From a checkpoint of a small mixture-of-experts model trained on Wikipedia.
Training: a variant of Adam for the experts, 281M tokens, 4282 steps.
Below are experts of layer 3 (counted from 0) of a mixture-of-experts language model. Rows are named router (the router's row for the expert), gate (a neuron's input weights, with its number), up (a neuron's input weights, with its number) and show model dimensions 0-127. Each number is 50 + 15 x the weight over its row's rms, rounded and kept within 0 to 99.
Before each expert's rows: "mostly gets" lists some tokens that are sent to it at least half of the time. This comes from a sample of Wikipedia text that the model never trained on.

# expert 32
mostly gets: " not", " have", " would", " can", " to", " had"
router:25 64 47 81 25 33 47 65 74 39 68 47 38 43 46 73 38 41 42 67 42 52 73 66 75 24 26 43 42 24 64 40 53 41 66 43 41 68 59 41 59 37 80 49 48 85 52 47 55 34 71 43 65 47 52 46 28 31 56 39 76 25 46 59 48 67 60 51 80 33 35 32 45 40 61 29 34 36 63 60 26 28 46 22 31 67 50 61 52 46 74 46 44 63 31 69 56 52 60 60 47 32 59 39 58 45 31 51 46 49 78 75 46 68 41 40 62 42 56 37 43 25 74 51 50 65 63 54
gate0:59 51 58 79 52 73 72 63 39 41 52 20 61 48 53 66 25 32 64 60 57 71 40 57 54 38 39 43 57 60 37 35 35 48 57 45 57 60 64 67 37 55 61 53 59 53 43 62 39 62 34 57 43 68 49 81 59 81 45 56 35 49 43 19 33 25 56 21 38 28 55 58 53 12 05 56 01 39 19 57 45 64 61 57 54 38 50 29 67 50 54 42 50 42 46 29 34 48 52 46 68 47 45 63 58 75 59 56 31 76 40 57 52 49 60 65 49 55 34 78 30 58 38 64 61 48 43 55
up0:48 43 36 99 51 59 61 60 40 27 60 25 31 22 29 66 37 52 60 69 63 61 56 51 75 53 41 48 19 64 33 38 46 56 73 40 47 59 53 79 37 57 71 37 58 62 51 44 26 28 48 47 95 25 40 50 46 48 59 41 53 44 42 18 53 61 28 36 78 23 23 53 73 39 65 57 42 47 16 48 62 57 49 35 41 66 30 37 39 66 40 70 50 60 48 46 40 30 57 57 71 41 50 62 48 39 52 58 44 64 62 64 39 66 47 60 43 35 59 40 66 47 50 49 35 48 67 51

# expert 27
mostly gets: "\".", ".\"", ".", ").", ".,", ".)"
router:33 36 36 49 20 48 58 58 44 29 72 26 60 58 64 29 42 45 75 64 42 69 65 66 47 43 28 70 48 56 39 31 65 65 62 28 49 74 24 44 38 54 69 49 30 46 56 55 22 39 38 43 30 66 37 68 42 42 51 19 36 88 52 40 44 55 56 23 66 43 59 55 49 57 65 43 56 59 37 56 75 37 53 50 37 44 52 17 63 59 31 60 59 74 56 64 57 55 51 36 72 45 73 67 63 55 56 61 25 61 48 38 83 78 57 65 49 29 39 51 42 56 58 17 62 64 65 54
gate0:48 80 37 78 66 49 54 56 69 41 42 41 76 54 52 78 44 46 32 22 32 56 28 60 56 49 46 44 65 81 61 50 54 42 59 61 61 46 24 63 37 42 52 44 54 55 38 46 49 75 15 77 65 38 48 23 58 78 49 42 27 33 42 52 76 51 63 64 72 35 23 68 17 76 51 60 16 25 45 50 49 68 36 66 54 49 22 54 44 40 44 50 54 56 43 65 32 53 53 52 60 51 55 44 53 60 73 56 68 66 62 58 37 49 62 29 34 57 48 43 45 51 74 67 43 35 45 81
up0:47 17 55 24 25 68 40 28 63 59 36 31 80 45 56 34 63 57 36 68 53 39 48 22 50 77 64 57 37 47 39 53 29 44 34 45 32 54 72 71 59 53 49 55 60 40 78 55 67 51 62 40 65 37 57 81 47 36 57 64 64 54 57 39 42 22 36 61 45 65 31 60 61 51 26 40 65 77 63 46 40 20 40 31 48 46 64 53 42 32 70 43 48 34 79 34 78 57 58 51 40 53 34 34 30 52 61 66 42 36 35 66 40 39 23 83 64 48 69 53 69 37 43 44 37 39 31 36

# expert 47
mostly gets: " in", " on", " at", " In", " during", "In"
router:46 74 44 42 35 60 75 68 52 70 61 42 34 28 48 40 53 48 37 67 31 67 52 35 73 36 38 57 30 17 60 38 40 47 47 26 60 64 61 76 43 37 40 34 53 75 42 72 66 27 54 55 27 41 50 71 51 57 56 61 42 36 75 49 49 61 58 31 36 59 51 45 29 55 46 52 66 85 59 62 18 77 22 52 35 53 75 74 71 18 34 40 37 43 67 68 41 34 40 53 47 67 56 38 62 48 35 62 40 39 58 60 49 54 56 33 21 67 61 43 50 41 29 35 71 71 39 48
gate0:55 69 63 27 71 59 57 44 48 40 45 52 48 65 30 47 35 60 51 34 39 58 53 54 70 71 46 61 45 55 32 44 60 49 50 55 62 64 41 36 91 40 58 48 44 42 87 68 50 49 42 41 60 55 54 58 39 55 49 60 41 44 56 57 47 50 41 64 69 53 52 44 42 90 54 62 18 60 76 27 41 59 54 48 42 38 43 31 50 73 32 17 51 61 73 49 50 57 57 42 49 76 73 35 42 66 46 63 18 49 17 76 65 34 54 84 18 49 52 80 16 31 50 51 56 58 29 40
up0:37 31 33 43 47 20 48 68 77 75 62 53 51 59 65 43 99 32 06 55 42 50 64 54 35 65 44 55 42 43 55 47 41 46 72 49 13 55 63 54 47 46 49 40 76 42 63 44 69 53 38 70 81 54 73 52 27 58 52 58 46 41 50 54 24 35 63 49 35 62 61 62 50 46 22 76 51 45 49 67 38 60 53 74 49 48 41 23 47 47 47 52 64 51 21 44 49 47 40 78 45 40 29 58 42 77 40 45 59 46 70 40 47 58 53 23 61 53 40 37 83 71 42 45 50 50 42 49

# expert 37
mostly gets: " maintain", " where", " CZE", " invol", " ESP", " caused"
router:53 43 29 69 63 44 76 29 54 26 35 35 68 37 58 41 32 58 51 66 28 71 39 39 46 27 29 53 32 55 41 41 52 50 61 19 56 65 38 26 36 72 73 44 37 74 82 66 31 32 42 44 70 54 52 72 72 64 79 35 33 64 35 29 56 58 35 19 42 42 37 52 64 37 42 38 71 54 31 56 49 49 58 53 40 53 40 29 63 57 38 64 43 76 50 61 59 55 61 51 53 28 46 67 65 47 55 57 21 61 59 39 39 85 48 60 71 33 41 69 33 46 68 28 46 67 58 47
gate0:58 69 99 50 36 53 27 28 48 54 60 46 79 63 56 72 41 50 29 56 24 53 52 38 54 59 38 30 34 57 35 62 52 35 82 37 68 80 58 75 63 50 31 81 48 60 59 53 42 61 63 54 34 53 40 49 51 42 47 36 55 58 37 57 50 54 36 67 43 51 43 38 54 46 46 35 54 65 27 31 69 22 60 55 61 62 87 44 72 52 35 42 61 31 45 54 54 40 51 42 67 27 25 25 49 31 54 57 52 40 64 46 44 42 84 46 36 41 41 53 59 24 36 48 63 51 71 56
up0:35 56 18 50 64 45 63 67 68 60 61 45 29 34 64 48 78 48 67 45 55 40 64 68 50 61 51 54 51 41 61 43 37 20 40 56 47 40 39 56 49 38 56 38 43 36 47 38 53 34 44 45 45 57 65 42 66 45 44 60 51 66 81 58 48 46 35 55 73 59 57 51 43 49 55 80 53 51 97 44 29 55 14 37 37 19 20 59 22 49 56 33 62 49 32 42 47 53 58 61 44 67 89 57 51 62 64 38 39 54 35 47 56 54 09 73 73 56 57 43 32 52 71 78 46 40 16 56

# expert 8
mostly gets: " local", " national", " New", " Western", " central", " modern"
router:51 52 38 63 49 43 35 26 45 52 45 33 70 83 29 28 88 44 70 67 67 68 26 36 58 72 43 44 36 24 60 78 20 30 60 44 59 47 29 48 49 31 50 32 40 37 70 72 34 35 72 50 63 43 33 27 39 49 67 71 33 36 58 41 58 65 54 57 43 27 29 46 41 46 47 79 57 47 47 47 52 82 39 34 40 58 48 45 28 63 44 33 41 54 76 34 66 29 46 26 55 55 54 49 65 42 49 50 37 65 69 62 41 43 48 63 60 58 52 41 30 70 75 51 42 75 30 61
gate0:35 50 56 39 53 65 61 47 63 16 26 45 64 55 18 83 55 77 34 46 70 71 41 50 47 44 43 62 49 52 42 33 46 24 49 41 38 67 47 39 64 33 31 38 55 66 35 45 44 42 31 39 56 53 38 57 65 79 50 52 52 51 89 46 38 46 39 46 94 41 79 72 54 39 52 09 39 65 43 50 49 42 33 46 80 56 39 71 61 71 15 47 17 56 49 55 48 35 64 56 44 46 51 49 68 61 40 34 37 43 50 41 34 54 71 48 62 26 41 61 66 60 53 63 57 43 55 69
up0:49 85 48 94 65 29 54 48 42 49 50 53 64 61 76 46 28 40 67 60 65 56 46 61 54 81 53 41 69 45 37 45 29 49 38 36 80 32 20 47 61 48 34 59 52 32 55 39 37 36 52 65 43 48 33 56 63 42 49 49 62 52 13 52 47 45 70 60 54 49 59 68 44 53 45 47 37 29 33 59 46 61 52 42 32 74 56 30 80 57 32 47 69 53 29 51 20 60 42 19 49 83 52 35 56 75 50 64 42 31 36 44 49 40 25 43 49 89 58 60 46 56 53 37 80 45 54 36

# expert 28
mostly gets: " and", " or", " &", "'s", " And", " but"
router:32 34 33 21 16 53 72 30 35 53 73 32 59 50 72 69 51 68 52 75 44 68 69 57 13 58 28 42 38 43 72 42 18 74 35 42 37 40 46 48 56 66 63 34 71 51 69 46 30 38 48 36 35 61 57 56 36 51 63 44 33 44 41 38 42 80 77 34 57 24 70 34 50 72 64 37 61 43 44 46 58 67 84 45 58 65 47 30 58 55 48 33 58 53 48 62 49 41 33 51 27 46 38 68 73 54 35 59 37 66 42 63 40 47 53 46 51 41 54 61 35 62 53 21 63 66 77 34
gate0:54 39 55 39 36 56 68 56 69 44 55 39 37 30 59 59 58 55 48 42 36 55 71 72 39 29 33 61 25 48 58 60 32 32 69 43 31 53 72 42 32 76 48 63 43 60 51 76 48 33 55 49 51 59 48 66 53 20 49 62 71 70 50 40 20 48 76 43 35 55 73 63 52 51 69 57 38 61 52 52 69 69 93 72 27 46 61 51 51 31 54 37 34 38 31 62 58 51 38 48 62 19 16 61 54 38 39 65 43 66 37 60 41 56 11 58 24 56 22 43 49 61 55 32 38 72 64 35
up0:55 48 30 35 40 25 43 33 19 46 50 59 62 49 26 45 44 60 43 50 37 41 57 48 66 56 69 46 68 57 36 55 62 58 58 50 65 32 38 59 63 57 33 54 55 47 67 12 50 58 37 55 54 51 35 42 57 71 67 35 49 64 52 54 69 28 32 75 54 45 33 64 80 56 19 54 65 49 20 49 40 37 45 46 58 70 44 47 66 67 51 60 58 66 81 34 32 27 41 55 60 68 56 37 40 29 72 20 41 35 42 37 65 51 92 66 64 52 82 32 66 54 57 64 42 12 45 62

# expert 30
mostly gets: " July", " January", " March", "°N", " August", " April"
router:61 34 45 47 66 68 52 82 64 35 30 55 33 45 70 44 51 63 49 56 16 51 49 31 68 41 45 68 27 45 63 39 55 20 72 52 68 63 59 40 54 63 80 23 58 46 36 53 40 40 49 32 49 52 39 43 58 78 77 57 58 56 66 42 63 32 27 35 30 30 80 38 72 46 29 66 64 63 54 31 60 43 45 46 32 56 60 40 47 76 48 53 54 56 51 53 50 50 44 75 55 35 39 30 31 56 22 17 44 70 64 44 49 51 60 29 67 44 51 63 42 45 13 51 77 56 77 58
gate0:61 70 54 70 51 42 60 53 38 42 51 52 59 77 63 60 18 52 50 40 34 53 39 38 58 40 50 43 78 56 43 48 58 23 39 63 50 77 21 81 10 60 60 58 57 61 63 51 59 16 63 40 44 39 27 56 47 59 53 29 35 64 40 47 63 67 51 54 63 42 52 50 67 46 79 22 58 76 30 39 76 51 31 63 40 28 24 30 57 49 35 75 60 33 62 49 76 55 29 34 53 65 43 31 45 49 64 28 34 62 52 33 62 38 23 40 26 72 35 44 49 55 74 45 53 57 51 44
up0:47 49 21 50 05 37 74 74 20 40 55 51 58 64 60 60 36 43 50 48 50 27 51 31 56 66 53 53 71 68 35 32 65 33 39 64 65 62 31 47 68 53 47 65 62 51 72 34 68 36 90 41 54 23 55 61 27 53 62 40 52 54 36 50 83 64 65 68 47 53 24 43 66 28 84 68 50 52 57 52 50 38 49 52 60 41 44 47 49 41 33 65 63 49 50 50 38 47 16 37 44 48 20 39 55 62 59 32 50 48 61 50 51 49 33 43 50 76 51 36 64 43 83 75 58 70 46 39

# expert 11
mostly gets: " two", " one", " all", " more", " other", " three"
router:31 34 46 26 26 19 54 62 44 61 32 38 24 81 53 29 49 22 66 74 56 51 44 67 56 30 66 34 51 29 53 64 63 42 51 44 52 60 51 37 72 50 47 49 54 30 73 33 66 71 65 33 68 54 37 36 66 43 66 40 47 44 22 48 50 39 66 47 42 47 52 48 42 36 30 74 67 38 42 49 21 51 27 20 34 21 54 42 61 50 74 43 48 65 52 35 65 58 52 85 46 57 41 31 54 44 36 69 41 42 55 57 68 48 44 37 57 56 59 81 57 72 37 41 67 57 27 83
gate0:52 32 44 54 48 24 64 46 72 64 58 46 32 33 62 51 65 31 51 37 51 36 44 84 55 39 65 57 94 26 49 69 45 53 50 61 31 49 38 64 57 55 33 73 45 37 62 18 62 50 11 68 52 47 54 36 38 47 39 41 53 53 34 53 73 72 62 38 50 49 34 46 56 57 50 54 49 53 17 41 50 61 60 71 13 46 72 42 48 58 62 50 53 54 61 47 35 83 63 42 51 52 02 44 51 60 56 50 52 35 40 50 40 58 48 85 60 32 58 69 47 36 33 80 33 45 29 41
up0:71 59 50 47 34 75 35 59 29 43 72 55 65 57 24 49 47 69 53 61 55 56 44 22 25 52 43 46 15 60 49 45 60 46 35 58 51 60 50 43 39 53 75 14 49 66 28 68 37 40 63 17 56 63 52 54 59 64 57 63 55 53 63 57 29 36 14 53 52 60 61 48 60 31 57 42 56 49 73 49 44 46 54 34 90 41 34 55 41 41 39 49 59 59 47 63 55 11 34 56 67 50 90 48 56 45 29 44 55 63 57 45 66 43 63 21 35 71 45 37 64 67 56 17 70 50 66 68

# expert 31
mostly gets: " as", " with", " when", " from", " after", " through"
router:30 57 63 49 18 39 74 63 80 54 60 38 40 35 34 33 58 25 53 58 60 43 53 67 54 38 50 28 37 31 72 31 68 54 51 41 35 78 42 67 46 64 69 45 64 74 54 72 67 36 42 41 30 29 29 61 21 51 55 56 33 33 64 59 44 47 49 33 38 27 65 26 42 48 48 28 40 62 46 32 37 64 24 35 48 81 74 50 57 32 62 63 46 43 49 43 43 39 40 66 73 54 78 42 65 59 20 52 33 59 27 71 35 43 70 56 59 60 43 54 55 62 30 47 79 54 44 54
gate0:59 54 65 63 22 48 28 70 47 65 63 48 54 32 36 44 32 34 34 44 56 47 77 75 71 40 60 47 64 43 55 47 54 34 57 17 40 45 38 44 61 51 41 48 35 50 39 55 49 46 58 67 57 59 55 57 47 78 31 77 72 22 43 43 45 32 41 55 72 34 33 54 66 61 61 42 34 50 50 14 32 48 52 46 40 58 51 57 67 45 44 62 35 27 82 38 62 35 91 65 51 63 61 60 50 65 62 80 31 69 40 54 58 46 68 21 64 72 18 79 37 59 37 52 51 51 23 50
up0:58 74 42 53 31 52 30 54 58 47 66 30 46 42 25 29 31 42 66 49 45 28 60 66 84 41 42 49 53 57 66 46 60 28 55 06 56 50 64 49 76 68 45 49 39 59 63 44 18 21 60 53 57 50 29 47 55 62 44 50 81 34 54 38 59 45 32 47 82 37 46 64 65 39 54 32 41 35 42 24 40 49 55 42 47 44 52 61 72 42 71 51 12 40 75 70 57 35 63 59 61 40 63 78 43 53 61 51 40 80 65 51 50 43 50 24 64 61 42 79 30 67 58 36 41 53 63 66

# expert 22
mostly gets: " has", " became", " served", " won", " signed", " wrote"
router:54 58 47 71 51 53 26 39 62 23 44 52 44 73 33 85 23 62 49 23 60 62 41 70 65 21 38 53 82 43 67 61 45 24 25 46 51 67 38 46 74 55 51 65 62 83 61 37 46 30 60 57 40 32 48 57 54 67 39 43 25 24 52 52 70 78 60 77 65 34 56 36 34 25 56 23 46 45 60 58 28 50 43 60 71 49 69 65 56 39 52 48 39 37 37 50 59 54 61 52 61 30 60 46 78 76 43 73 43 59 67 43 21 41 56 40 38 52 51 52 54 41 56 77 61 43 58 51
gate0:49 35 55 28 44 71 62 24 58 40 65 63 74 45 54 75 62 48 27 35 46 33 30 47 46 59 49 62 52 52 43 57 69 59 47 76 65 53 51 59 40 54 51 35 32 41 69 54 37 72 37 69 70 63 48 40 71 69 42 44 48 63 50 52 30 40 58 67 54 43 53 83 66 45 31 56 52 58 46 28 62 46 48 72 52 59 43 17 45 48 88 48 38 54 54 91 47 26 51 02 41 62 41 49 63 55 73 41 77 75 46 69 41 61 58 55 57 05 53 55 42 44 48 34 51 26 36 46
up0:65 65 60 74 67 72 77 57 40 62 45 42 65 64 53 67 35 45 59 68 57 56 17 39 49 63 47 69 53 87 33 34 12 39 44 30 40 69 40 53 46 63 48 42 58 56 41 20 48 40 53 50 46 56 54 51 65 59 27 67 59 55 73 30 46 30 36 50 57 49 65 41 58 47 37 00 48 53 72 36 69 46 75 50 69 32 23 40 30 56 33 44 62 57 34 58 75 60 57 56 40 55 62 74 35 55 46 44 52 40 39 28 57 59 48 37 29 38 40 20 79 54 54 57 33 33 42 43

# expert 1
mostly gets: " first", " this", " The", " second", " one", " This"
router:45 43 27 62 51 44 58 51 35 56 55 51 53 58 45 42 60 41 76 55 80 49 37 86 25 34 65 13 20 39 54 58 48 45 52 49 47 73 25 54 62 41 54 57 35 44 46 55 41 63 76 34 50 73 41 45 76 55 59 84 54 50 31 46 77 67 54 56 61 48 40 61 31 45 40 69 66 36 55 66 31 44 44 22 53 12 38 51 54 56 63 48 50 49 17 34 39 31 38 66 25 64 58 70 62 65 19 62 54 45 73 69 75 49 68 31 52 44 41 28 55 57 64 53 72 50 49 55
gate0:48 61 59 59 44 54 47 60 50 46 48 33 70 52 44 49 28 71 47 46 28 74 63 56 45 31 55 58 43 52 39 29 88 45 76 47 48 53 54 14 30 51 56 53 55 48 20 50 75 62 41 81 76 37 45 37 61 18 52 46 50 54 53 22 64 57 80 53 65 56 40 14 60 33 70 48 53 36 61 68 60 61 21 35 50 76 31 76 56 40 40 59 46 53 56 51 57 42 47 48 38 53 49 58 60 21 43 61 45 43 44 54 81 34 57 25 48 50 46 45 24 74 60 40 20 21 55 66
up0:25 40 64 33 49 45 56 37 63 62 48 48 25 30 55 63 46 11 48 48 77 37 47 41 69 38 45 42 60 43 63 64 30 63 28 51 37 48 65 75 61 78 40 60 54 68 79 37 43 35 48 23 58 65 55 43 39 60 31 59 31 35 42 60 48 43 51 20 63 54 54 59 47 65 39 44 45 54 82 39 73 32 65 65 60 57 61 25 46 46 47 59 49 41 50 59 55 59 64 71 61 47 43 42 48 86 71 30 51 50 53 24 22 56 36 72 35 52 43 55 88 35 28 57 86 57 29 53

# expert 20
mostly gets: "|", "-", " (", "(", " ["
router:44 44 39 47 44 43 80 60 50 61 39 49 75 29 20 30 49 64 72 73 64 34 62 61 38 46 33 36 78 47 45 55 47 67 59 45 30 38 59 35 47 37 25 33 39 31 65 60 32 48 39 71 46 61 59 65 45 49 25 70 51 22 50 48 51 44 70 49 61 61 46 61 74 31 75 31 72 50 50 30 37 92 64 40 52 66 56 31 40 38 26 73 76 30 44 47 26 62 73 34 65 63 50 46 66 36 68 49 29 45 36 52 77 42 62 33 65 39 39 50 48 56 54 58 36 54 58 24
gate0:64 70 66 40 34 33 61 60 38 68 51 58 23 57 38 64 31 83 32 47 47 49 49 32 66 33 50 37 59 66 71 72 65 63 61 40 54 57 45 18 47 29 52 58 41 36 43 87 43 64 51 87 62 42 28 68 78 19 61 57 29 43 65 62 53 69 79 60 28 48 66 34 37 36 41 31 43 51 49 39 52 56 55 24 31 41 43 47 46 61 60 47 59 37 71 56 57 60 42 59 59 62 24 64 50 35 43 55 50 39 68 28 77 56 62 42 53 40 54 32 44 73 66 45 47 22 23 60
up0:64 45 42 56 45 72 53 54 39 41 29 28 78 64 35 62 54 56 64 50 57 53 53 15 67 24 46 57 54 50 63 57 48 54 57 35 45 44 52 29 33 60 49 50 42 47 33 73 70 58 42 58 46 48 59 53 62 30 60 38 20 51 60 21 63 49 46 57 29 43 78 50 56 26 61 28 46 45 41 24 69 42 86 38 39 62 38 41 52 65 63 68 54 34 76 66 27 64 21 59 47 51 61 41 54 20 54 48 71 55 60 30 99 61 50 71 56 58 45 54 27 81 70 56 45 32 46 51

# expert 18
mostly gets: " director", " album", " film", " Award", " role", " Awards"
router:42 66 75 60 53 71 29 40 71 64 24 81 38 37 21 54 68 67 39 34 68 48 52 53 40 72 64 66 59 51 44 79 27 35 40 47 55 59 62 43 42 24 39 56 40 52 24 79 35 67 29 49 65 49 46 43 32 47 38 78 38 54 65 68 50 53 65 71 49 45 30 68 31 37 63 54 40 38 31 22 51 49 51 62 52 58 67 66 41 37 52 37 49 39 50 36 38 78 67 25 33 39 28 54 31 62 37 56 70 57 47 64 32 28 46 66 54 54 29 66 58 78 47 60 53 31 35 76
gate0:63 44 67 45 39 49 45 84 32 39 24 75 39 53 57 61 48 53 24 72 53 21 37 71 58 71 38 57 37 38 26 56 47 38 55 48 52 47 61 59 30 31 45 35 77 44 46 49 51 58 41 50 51 61 76 54 54 40 42 63 72 62 53 36 66 45 75 51 48 62 47 28 64 28 56 62 79 52 47 38 66 33 42 54 49 78 28 91 70 62 28 53 49 65 71 47 66 52 53 45 47 58 20 61 57 67 24 49 64 48 68 72 60 25 65 36 73 47 53 50 37 38 13 21 50 49 48 55
up0:46 65 38 48 68 47 46 31 73 64 58 30 40 69 43 45 70 45 45 25 51 77 65 24 30 47 44 43 62 57 74 44 58 73 30 33 68 68 40 45 60 58 55 46 33 62 63 71 60 57 48 47 59 14 25 22 52 52 69 39 41 52 71 71 34 41 62 44 47 56 54 73 49 68 40 34 31 64 35 56 36 77 76 66 74 35 49 25 36 48 66 52 48 62 27 37 09 34 54 60 47 57 64 48 34 46 44 46 51 27 40 47 46 47 59 68 11 64 42 62 80 48 66 54 56 45 46 57

# expert 2
mostly gets: " up", " end", " there", " home", " down", " moved"
router:63 54 40 59 44 64 53 47 57 43 38 59 27 53 35 59 38 51 30 20 46 53 57 70 71 08 78 47 65 40 39 71 62 50 68 59 55 72 54 58 55 38 62 72 39 68 22 40 70 87 74 60 35 40 44 32 36 43 47 41 62 48 56 43 44 58 56 63 40 66 37 56 31 44 76 70 57 66 70 49 48 49 22 51 50 29 56 89 69 67 62 42 30 27 48 47 26 43 43 48 35 32 64 53 44 71 27 52 47 60 77 59 29 45 73 34 43 75 62 38 37 46 37 64 43 34 32 48
gate0:38 51 56 44 61 75 45 74 47 83 42 73 40 39 43 64 52 21 14 69 65 46 49 52 64 42 50 49 40 42 16 25 40 66 50 58 64 56 59 62 27 43 26 57 49 42 58 45 71 34 74 28 43 56 48 65 62 49 37 47 60 37 43 42 38 85 53 70 57 50 61 59 68 30 56 57 50 37 50 53 35 47 26 53 40 87 68 51 48 38 55 24 60 04 46 19 59 64 70 49 42 72 30 55 42 37 52 60 36 34 51 55 54 33 22 70 44 41 47 79 37 50 39 49 46 59 48 43
up0:72 52 34 54 36 74 39 51 40 70 47 45 22 55 51 84 40 29 31 58 47 58 59 66 52 31 58 44 61 48 54 28 57 45 43 63 41 84 75 68 52 58 36 47 48 12 40 52 52 32 79 48 55 35 71 49 75 72 57 35 51 54 73 56 25 49 43 56 69 58 46 55 51 55 65 41 56 48 78 39 51 44 29 84 43 80 50 75 52 36 48 20 37 48 24 58 40 53 62 36 20 42 33 53 66 70 21 52 41 41 61 64 42 49 46 63 27 31 51 36 62 58 35 32 62 42 32 44

# expert 21
mostly gets: ".\n\n", "==", "==\n", " |\n\n", "===", " =\n\n"
router:31 36 31 55 64 19 60 56 53 39 27 40 33 31 54 41 36 56 69 62 71 59 60 43 32 49 28 72 37 31 56 50 63 71 27 32 29 29 64 73 72 65 42 44 38 48 31 66 33 58 40 49 27 40 59 68 73 60 11 32 60 43 50 48 65 42 60 49 44 46 74 34 71 49 47 40 55 59 60 52 48 34 74 67 70 28 30 38 80 57 48 77 52 42 33 71 33 52 57 26 35 63 52 53 55 60 60 72 42 50 27 44 63 67 56 69 40 30 70 39 64 35 59 57 65 72 62 48
gate0:46 32 22 52 59 52 68 65 35 63 37 48 31 57 64 66 65 51 35 42 61 47 42 40 57 99 45 63 67 49 56 38 53 47 68 51 42 57 32 70 62 77 62 42 79 39 40 46 48 33 32 40 45 44 48 54 58 67 52 42 61 64 53 62 42 41 51 45 44 59 67 35 47 95 81 44 35 57 66 76 50 51 27 65 54 39 33 53 63 40 84 70 21 38 55 49 45 02 62 32 41 32 50 64 41 66 38 60 51 27 38 53 64 50 52 51 28 33 22 48 51 25 52 48 51 38 59 53
up0:74 67 74 53 38 34 38 44 64 28 48 44 64 65 51 48 34 64 56 43 43 53 59 36 54 20 43 47 43 57 36 46 57 60 56 59 62 58 38 17 67 38 52 34 45 96 41 40 39 59 78 19 61 56 64 50 41 44 33 60 56 41 53 39 55 54 35 59 70 49 30 31 70 09 48 63 60 75 88 41 38 62 87 34 48 41 43 48 60 62 36 48 69 57 61 66 54 34 32 53 48 52 51 18 52 42 33 62 32 59 70 40 48 46 58 64 50 62 25 47 51 76 50 53 55 53 21 22

# expert 25
mostly gets: " album", " song", ":\n\n", " video", " episodes", " episode"
router:39 64 50 60 43 42 26 53 48 30 30 42 34 89 29 34 77 67 51 56 68 59 54 78 66 47 28 71 69 60 45 71 68 72 25 63 40 46 32 37 77 51 54 33 38 52 29 60 34 69 21 43 61 33 24 29 37 63 35 37 44 46 67 50 58 44 50 67 27 47 35 72 37 56 35 61 41 41 40 51 49 72 32 65 81 48 57 36 68 51 48 63 71 43 22 78 47 73 39 22 50 63 44 46 42 59 51 60 44 61 37 53 45 48 67 55 34 44 57 44 58 44 79 49 43 44 56 76
gate0:60 56 66 60 52 63 57 52 78 48 59 58 60 86 15 33 64 58 46 46 62 67 55 70 71 56 51 52 35 68 34 51 45 48 61 54 53 42 48 41 44 60 63 40 55 42 52 61 42 75 49 55 25 40 33 48 47 34 09 54 53 46 63 42 00 60 68 36 25 29 69 43 68 66 39 29 47 58 46 66 35 54 76 59 58 52 42 39 58 60 18 71 52 33 40 37 51 52 43 52 46 23 54 38 60 53 63 47 19 30 42 77 58 64 84 78 58 56 34 46 41 49 53 36 38 59 45 28
up0:60 76 79 50 26 33 69 48 52 56 55 71 73 46 61 33 65 45 43 54 67 46 52 38 49 94 58 55 53 41 48 64 33 50 44 57 40 45 63 42 26 32 39 53 60 53 48 68 39 57 38 57 47 36 16 53 21 49 38 58 76 25 36 42 19 51 67 45 46 58 46 60 44 52 16 21 66 39 03 28 50 46 63 69 44 43 68 32 70 52 55 41 52 49 42 47 71 49 63 38 63 44 34 67 45 52 24 65 41 53 63 94 61 54 63 49 45 37 44 64 58 59 45 37 44 71 53 63

# expert 24
mostly gets: "–", "^{(", "_", "'\n", "_{", " north"
router:49 29 62 62 49 38 54 51 74 40 45 31 52 61 29 38 47 32 41 70 46 55 34 43 48 65 51 31 22 63 36 37 44 65 56 31 68 20 39 40 65 55 50 29 26 68 43 42 33 29 65 32 47 27 64 54 43 47 37 36 82 47 42 63 42 28 29 57 78 69 76 58 58 64 76 64 77 49 57 48 41 65 48 43 59 74 61 31 62 60 41 33 56 55 47 72 53 26 53 56 55 69 77 45 48 40 45 43 19 52 61 42 58 69 74 30 66 42 52 59 44 40 76 59 38 65 77 17
gate0:49 62 52 60 66 26 66 30 57 59 26 44 60 70 43 43 51 39 27 66 67 55 23 71 63 54 53 37 35 23 50 37 42 48 62 54 62 53 47 31 47 79 69 53 50 64 45 55 52 56 64 82 44 47 28 49 49 46 33 52 59 58 50 59 30 45 57 33 63 48 88 64 51 61 63 54 50 64 41 38 36 46 69 60 10 40 50 66 28 51 36 43 47 45 80 20 80 72 55 25 29 68 73 44 72 63 33 48 25 26 65 59 63 62 65 35 51 58 66 48 29 24 61 56 46 50 54 28
up0:53 45 46 54 36 69 32 59 39 42 57 68 37 37 63 55 63 79 72 51 35 40 81 34 47 43 44 54 61 78 42 63 64 32 55 46 36 53 45 71 48 31 27 57 51 33 66 40 56 44 51 10 43 60 74 38 65 52 55 46 49 59 53 49 84 42 62 62 51 42 26 39 48 49 50 53 40 44 64 77 62 39 55 39 86 62 61 52 48 53 62 61 47 60 22 62 24 10 48 53 47 20 33 40 23 22 57 36 76 85 43 50 42 50 47 64 35 53 34 52 74 80 52 65 55 52 61 64